config = dict(
    num_hidden_layers=17,
    router_score='sigmoid',
    tie_word_embeddings=False,
    optimizer='soap_variant',
)
Below are experts of layer 11 (counted from 0) of a mixture-of-experts language model. Rows are named router (the router's row for the expert), down (a neuron's output weights, with its number) and show model dimensions 80-159. Each number is 500 + 50 x the weight over its row's rms, rounded and kept within 0 to 999. Numbers have three digits each.
After each expert's rows: a language model's description of what the expert responds to. This comes from a sample of Wikipedia text that the model never trained on.

# expert 34
router:453553506485567531528470476465663566483437616500398442417501487483390511581493433480453649530532509542490471430489470475557628525521490535470474515537438511536519534455542452525417597515574499518527425501556523456557656520477509457558488485
down0:536476485478493478489516472514446479450637461566531472546466546509548531467525527505528483445471448446416577404538465502507512520462493471471620633503585513493489480568517491517516480490505483493492510520481469535525497567490455605553541513
down1:559537486457533564432457536507513435467435562517455649539533428515507542514494420490636462507465504539446530486491495540549477377535542394476526541498435464576564562435577501479430484533527538513484443414509462553473517498509442437485518540
down2:608600527523456400540533405539442516434499497521478555519421525555494517392508513512484525559549508404398544497565499464528531543509473423448431542469517592483434609567435512516509394533574511556519534512394531490464549489582453519493480536
down3:524550442554485521468565447564449456498449496338580496480512464515471495467653533509459478366467422439404510471479436508531441529438537474604572461503459530577551497478501486523476524403492471494450528470513531407642521502525490585496570514
down4:562485505443412555499503510507547553565507462500482453450473555436490436463462380525497488511471464612441503480537357460453483498394530507363485557469476490457548492546470492480490559503504600549541505511388515455482498524506507556519536496
What it handles: Word-initial verb stems

# expert 39
router:495470556523496502557435511527543526523580556560477488469461453489466438486579475471514512584424433407465554367433384493499657511599513452517465451461472484578529511474531419506531697600603533532424565423491546477547474475535446503489483538
down0:574505446524585415532559575494519545410597498479493439465480454457551459455471457524518447483497516476513565491473515497487542486535523533425490475434505568505514478532512580526454583506433375463510529552496442443444606560386464485570497512
down1:545432439553483493511461480490545550511545445560491563493434474478460484600535504497580476487495430483460543563534525499553568506475401634429534470522539567433431316514544539486476485459495423504415488563518507450517485508512403491495455508
down2:595483481505586537494464509464495508476451520511567505514475555599535454449537494501392484515555538499540480557520499567548499539469562493462503519435466456543516553507504480449463624515464442399439506439530492518623516489481542452520480553
down3:545500560528555409533518552428505492428408557482495494517550594434580479533412424455503487563508494488442555480509584439428533539485493494547453553564582427513534550514548475427532545563439515447508502363435529550414409413416544563503497565
down4:523422468571578504480541563461547516501504450525557545431463566532559478584486396436466514517499515515492497534522543474549577509509469519549584437517543486460465566494432448488525443506494463489457499507508534424463548535426521440652461544
What it handles: Articles and determiners

# expert 0
router:480504523535571479559543524489492599489514590523491433472483437398495578499438436507551616560567519437550609438522511501547621520520514467544476444512435583608492505514526504470448567546579424517440457490508556495543505516510482433521492500
down0:574474532513558447567418526430445519531537448506546527561481447485457483471569493510433429481494471566493462532463597484592471553643530558554541518491396467501533564515526474475528482479532508481505519437491556542511535487453602476562531482
down1:479555548481570505470484519469503553529537514526532476472464513538526473563555460444461480551540516538447521527597629558483497510469492499453557449456451542476535390519449642422444554416396504502532474498498531502462459492338533511493503463
down2:500494499541524365521496543477540426481371511501539508493534440470538530538432520452525551603503440565471570479576522470516509537516533561469437459567515489499485480507502410542389441432440497448519523437536459513406599468544498492495654539
down3:490489652614462481455489359415527548537520462552438425540457465467523526483550487575465485527477542520539487456592504489484564432538497465527474483527476571490512461555473495557496467455529498510480476450521569464564498450449574489414446430
down4:512598552485588495426489425484465474539436433432494464462525469450565539588524521554440537507556409443558482471481442553490520537528450494419516435504476451452427452537506544533493395491547558569505421481488589554520494639483427504488468439
What it handles: Biographical narrative verbs

# expert 42
router:479605584453533608511472535482550558547532539556523449457444488496491401488490475453525489579499521417530504448443459460538539514529482523436512520522494533571508510501589490486510579441609510446496511433530505421491553511473378532514588529
down0:500564503522487540558438471461507475525514443476411623480460443411546439523498453534538549510504417562523474489570443555480512532448526464461492534478608405514482502468490463437457403370568546426494504553500440446481532579588440523539542486
down1:491523424419467510510477466504575606445506569441468439548594530535579512497498524540519505471468399513435557433543422499512581488504542535380457452530514438454480536527499499492504483452565558594437487477509437551496394543574495479532549533
down2:511453433455481432488529520415524505490562537541464526551507481527483577551542510368519535449569526427445538491523422493454514444430485511544429518578485496464479480549542455523500600656420533526481513490561472412514395490615462495554497530
down3:456529481489526561536512460394401557508573459493520526534416475530455520531536518400475539618436567459454533383497421513509500473470534439499492528495415541592551507515615540502447500526512456480519482519503425470511550549476426534461538672
down4:539427517495498577522531514528469563557498514511512519468384444565442427482495555483477473497508491496484577542564437431474525440571512501484511520488436549452588523511501498468545566495525512464433584475568352467529550473495507487444411498
What it handles: Punctuation and connectives

# expert 62
router:442473544511506510476506496498548620531563561559407528445464570442462522493507542419527563483466510497410505430492449532462501520503579548563470529489485526560472599585450440475468557441574572515504478552528541486609544545472411442569500501
down0:407516467588514478531514530449482594480494563589543476518454511527481478541515530515554423496561515488456447600554443557451548502561600503395497583536501482479521498443445485470575492498430433421525370446521409464487528498401444583577531383
down1:404477467571474557525473419510499473638468460642441503550447511522495505461509552385485510477504534522558450469403528453538443574596527553417451474512559412468521501589466495476526466437504360486504550519525524517506539517513499522508494570
down2:547572535557462502557516578503633562603498478491462590559423521509465513441481428536460507500539573514492497486571508550506495450497574558461369547460513479502460450552412504477525492503539476538579471486473575443557489524465509561537440500
down3:500590527486521507498546468475536425566442606497519519564536533483625571485618540568496474538421443532529490588482501533467457519429488540480569517421566484506610476463510493521432438506604549382509498524487473479512519454495536497523561459
down4:556484449559425500465464459437527518544435479489489489483549500522530551509463534536558505635550469524575550510494505497504478409586555522513528500496542570470554508514568426473483395475609495399485466447459571562444383435538437448530474608
What it handles: Nationality and place words

# expert 49
router:414482524501504513500474462492492523503463536552494490387522433404376510556541489495396548500442476482544427461408540460531524548584542529488434458473487570520583524548507375459486549526546441534477465521529575501614608531540444538512506516
down0:492526540470484527490468530552521538527474480474425502470542466518537530495515573393485525516532466437560572507447522525525469496519563502475527590547507480512536452596476503532527521526466539495448527511513458512520493481491516476463536574
down1:442544483469492501537388510541577438526578519447473527429501459546532531539428555565570558551467488551476412512553465443524485460516564509502467499553538429568472443502491489533460537485606521487484468505501423491454566509489559511441494513
down2:594587553572550529477434576455556390591516441558504420556538480593501397551470540525564503503470524535530395547479558428385531490485423538487595458486479499566449525476535521555438494478525510469526463465558425553492510484505466453507491533
down3:472491471500513465539476432551544565476524513427533629529534484577494471456488531582598438577377505499546539486412433491522652470541556520470576467473572539494445449465543524576446433531525542507565488464515584547478457501561472471565498491
down4:539542535565468491549492588492477407422519484437585484498536488555531564496580467488547491367529481543460494411506467540501452586480464439479498514523496505554471514470471418480444523497539532599542520498526519514434515409544441455465486539
What it handles: Institution and media words

# expert 5
router:467522422415502534463378478484550582435513509519478489483441460431480404536407599385509494500439482508526582444420548390563598568610445490543422480470519476471583466558499475507509634477582448539524496516555535479538539528508431472513546600
down0:472541528506553480391428572533611457429381518517452585500469531475511486547462415488534415537451542482357475569448525441538529454450481539528495531519430537486562456399502421513510445399398474476590473561445469470539633582521472489522501485
down1:522569603561542567502526465456514508444483465428472427462477499570499546509482547529455490469433400512434478449418483543568568456445466478553551508441426533515481462455515577538492491589586579467450603489534515539584456505439522478374512444
down2:504553526489480515464495552469544578460463489443522412418566432585520527545543517533420428489515517442501497631422475499532487516483593425451632474507449511498484562583502473457510611484403542511556457544453521497407538590431549573573515435
down3:385594541472485546541499381547490489494572587505488513473608446419500435457518593638590447502477438468472485616507541535448475604509496496501459566517525483564545466535477535497459524437622473515467564452525511451561533482555501423501461528
down4:416509519526483474478499591428499400515562459576518500555506512419427534516567416485626562601548515436532527570484553435445429487501511466546454508419444557562489417465513555544506465519504485524552571552492482501526478517457504521412406478
What it handles: Mid-word noun fragments

# expert 21
router:421485538459593555525523506546543491438542529514546457472484475527493508449480536516488555530447375505435473416448456531525453534497545469585462451416512521583547549480415421439461620495605529557536454452488524471462571553464510531576514603
down0:501443548500500469613576578538499486520553433555434489563470502535580578519492476525490459509482431585488476501492533497489493497583570534496477512432580408537440507539465427546512520565530554527573410510442543463525562442513563615564534522
down1:480524601495532537454476548358521422464535471494463503581545429515537468440512483499548550408463533421532455494537366518564516546552523544441441537594599403473491477424539433516489489522489464472492432465498554565439547462619482539434560546
down2:401440447395465447549492535476553435409501482525544524466507509535440513540560536600514553546480504452527519475523445534443488534506680484477459473537596546471505565477510455532488419574589466507520475616549487512493508528558428529442510571
down3:508537496549457435532538544435465477510439498517519515440474510413537446424533578582482481598485494474519493494471547446462513475488497519448565563498535430589539558402497453506468616385519473459521528398522577577353550458427582481513454468
down4:386470503396473444602531528585560560481542483523460523456528535543519569458461447522514563436411430494484539553479549512475417494598389506450527461555498499525488438522492457424573402454499492520539377481571455503397525477504538532517509490
What it handles: Prepositions and conjunctions

# expert 46
router:450548515521495489533515509605521590562471527422447506484542549423393430490430484441477589608442488460571574437512516494510648532522502509480439545493409492515566547484490474469464598454535465505495527501474537501550533468480471458538490530
down0:414423423464534544422485486516513502467590431507502422501468546572507482480568510523526558515479454535453490520442487505567502499479510500433474472473561446474387560601476586566585461528522502502465507437491503425517525585515464447584491505
down1:501580604498443516474552489530433433581523471448536538521585418516531539459549520432502640562478477441491494496511421475421405527534530538514490536542540432507516449485444468590487452536541584430498428571441488530531426550576482428593468550
down2:498479547460600454417468559488516452542626532434486510503523462496557465523490521485449447508485562503422484477498488513513449539477561415521480515483452485537447530556516592537471558481541478463427540530468485502485523573563559482488557431
down3:560432482411518463470474445436537485431470455504508483421497491560549515431525452438501510430518523490485433534452428535515460432507541517488479464551563430524510428497419517516437444547549495562474482497493482534577434523540598477475553523
down4:569457509528413565442537512527446458520471509581547452480476472496554449521500513506499583440545456598539371505559572452502491501523453550541510546454589538471523507542476418446524478592568475554513448537505502480502473485495494479492458454
What it handles: Function words, especially "to"

# expert 40
router:514457524477488507453436430508583549517468541523445482470449477373500507529528579503511573546468535422519502463401462395520556465486450499513470475538517627478521467572518447457482585469556454423480379574482537544587497464519389528511515505
down0:468524408480557367375479485507496524495480564489454472559471464477482485553442513487512514595437508372448528447524490530504542465420448490504491514519534547463570484532515520431504510445474452500475427429522537493479495475566466519486514421
down1:543526558532459450495576516511459440491498457415488481480507618548558459495500447600551472476483419482468550448558499512498464486537482416420449531538463454473555428530547483525487427596519507522452522597508494474441569519482560560482536487
down2:526548532505500494541488470560499512407560468509484471506545441531430544431521505489537414545511448400488515392524546541533541437490505516475545584436526521494487503485485451452553495431533582503487413540546520523545449541409393456550539474
down3:493533456549496457443489490581480477473556477554515521530498551486450513522461448538540496419497529408529506539513471500494567527526577501426523458582472495470460400423378480490480440506466587498424512502496403606463443423593515536467426475
down4:468454517545523525519543524404453487564501470456544545494464442476443459535462540539528479457518479459437382536483512498554496505509521477475485555552538465493407436461488584490539485541535608518463449531443660555557456522530536505537460527
What it handles: Name-final numerals and titles

# expert 51
router:455635565499448565482485531516556546431559548535417475483441473314557531501466475440554525515438500488504494453401539487485518528566480524472383461441478574518496485529518412428530547461560485480435460533526543422572537491523411524527472644
down0:526497553527490533508449612430520503561447479577525512557502558631537604484525520638549486502536466408501480471460526486451480529448545408527499542592448468495403479438518471515504504491518575438518554434479562595407469445485511594509570504
down1:594577515549557494499512565422520507606594537499502489504476466495474489464531469518488455482513512507376471398552462542534473498489537542524461499436374529383450505411565517479534534527485559516428451471529450509524505404457419527522529494
down2:535464546491445422562489480401472453516462404493482518448408527479526507436473410476477473402574422613554465724432386475518441532513516487431549454496526531448548561449488530534511466571455437465484551474516536496452578444476562491447498530
down3:481520494444560522461481504362548484457361482561443476530437447501511461574428555531470466538550518484560498568483452569487432613425657518496545532566450534501514557578503518500464470555522486478532605615436482505471482542493477459460591382
down4:544416487477538399523557424416501497450568532553536553493444516593433520501523494519418508495475471421436502311513476472512560471540533434517515543510446549533462577500520552551511539587439483553427449434474456506485446539498484584571561493
What it handles: Noun-completing pieces

# expert 45
router:484449481412491506496447439480482483460553585542399435384493451377473539469489547442526486522495492474478503442476471510471538488521482514544457476488529525488614476517486423486441553458605444556511486567473594521537565487535466527523436533
down0:460474511491505503520471456556523491442541510393489513411448478500584496480513542526476540501438442535533526548509491586401538476525449437514553505424471511589465449518548492451569519534579468454425569601507348541588561432561535492548538512
down1:487522473452387403426424454492460611544498525462409465468523499527497508458444429457517481441560514571512427550509516416580541470528491612559556465581485590437478287524448520460456456478469429473529554415462561530515492489521500429548421496
down2:454500554490462463532484467434406486517496538535450480526573408414549473531466508584446596555447445529482514498533394467419491483511604570567480466455563421535527461453493482430508474453566474579538536490489522495521511517611408469458415474
down3:488459466453505429485531495454460457552395545579540514499458416569427494543491414495513503543542611520434547524487448491499456468498584489390403529514543487455535525497482495498482503447436567471506538508534513480460520556525563499523596453
down4:512475547475543487462485484551517571478425518511515503510395511500492446564460485395579498520564426447416425467443460462539483485423513509516501503535505449435486512516481519446409575510513534490471542526594506477549526464487533465520519492
What it handles: Place-name endings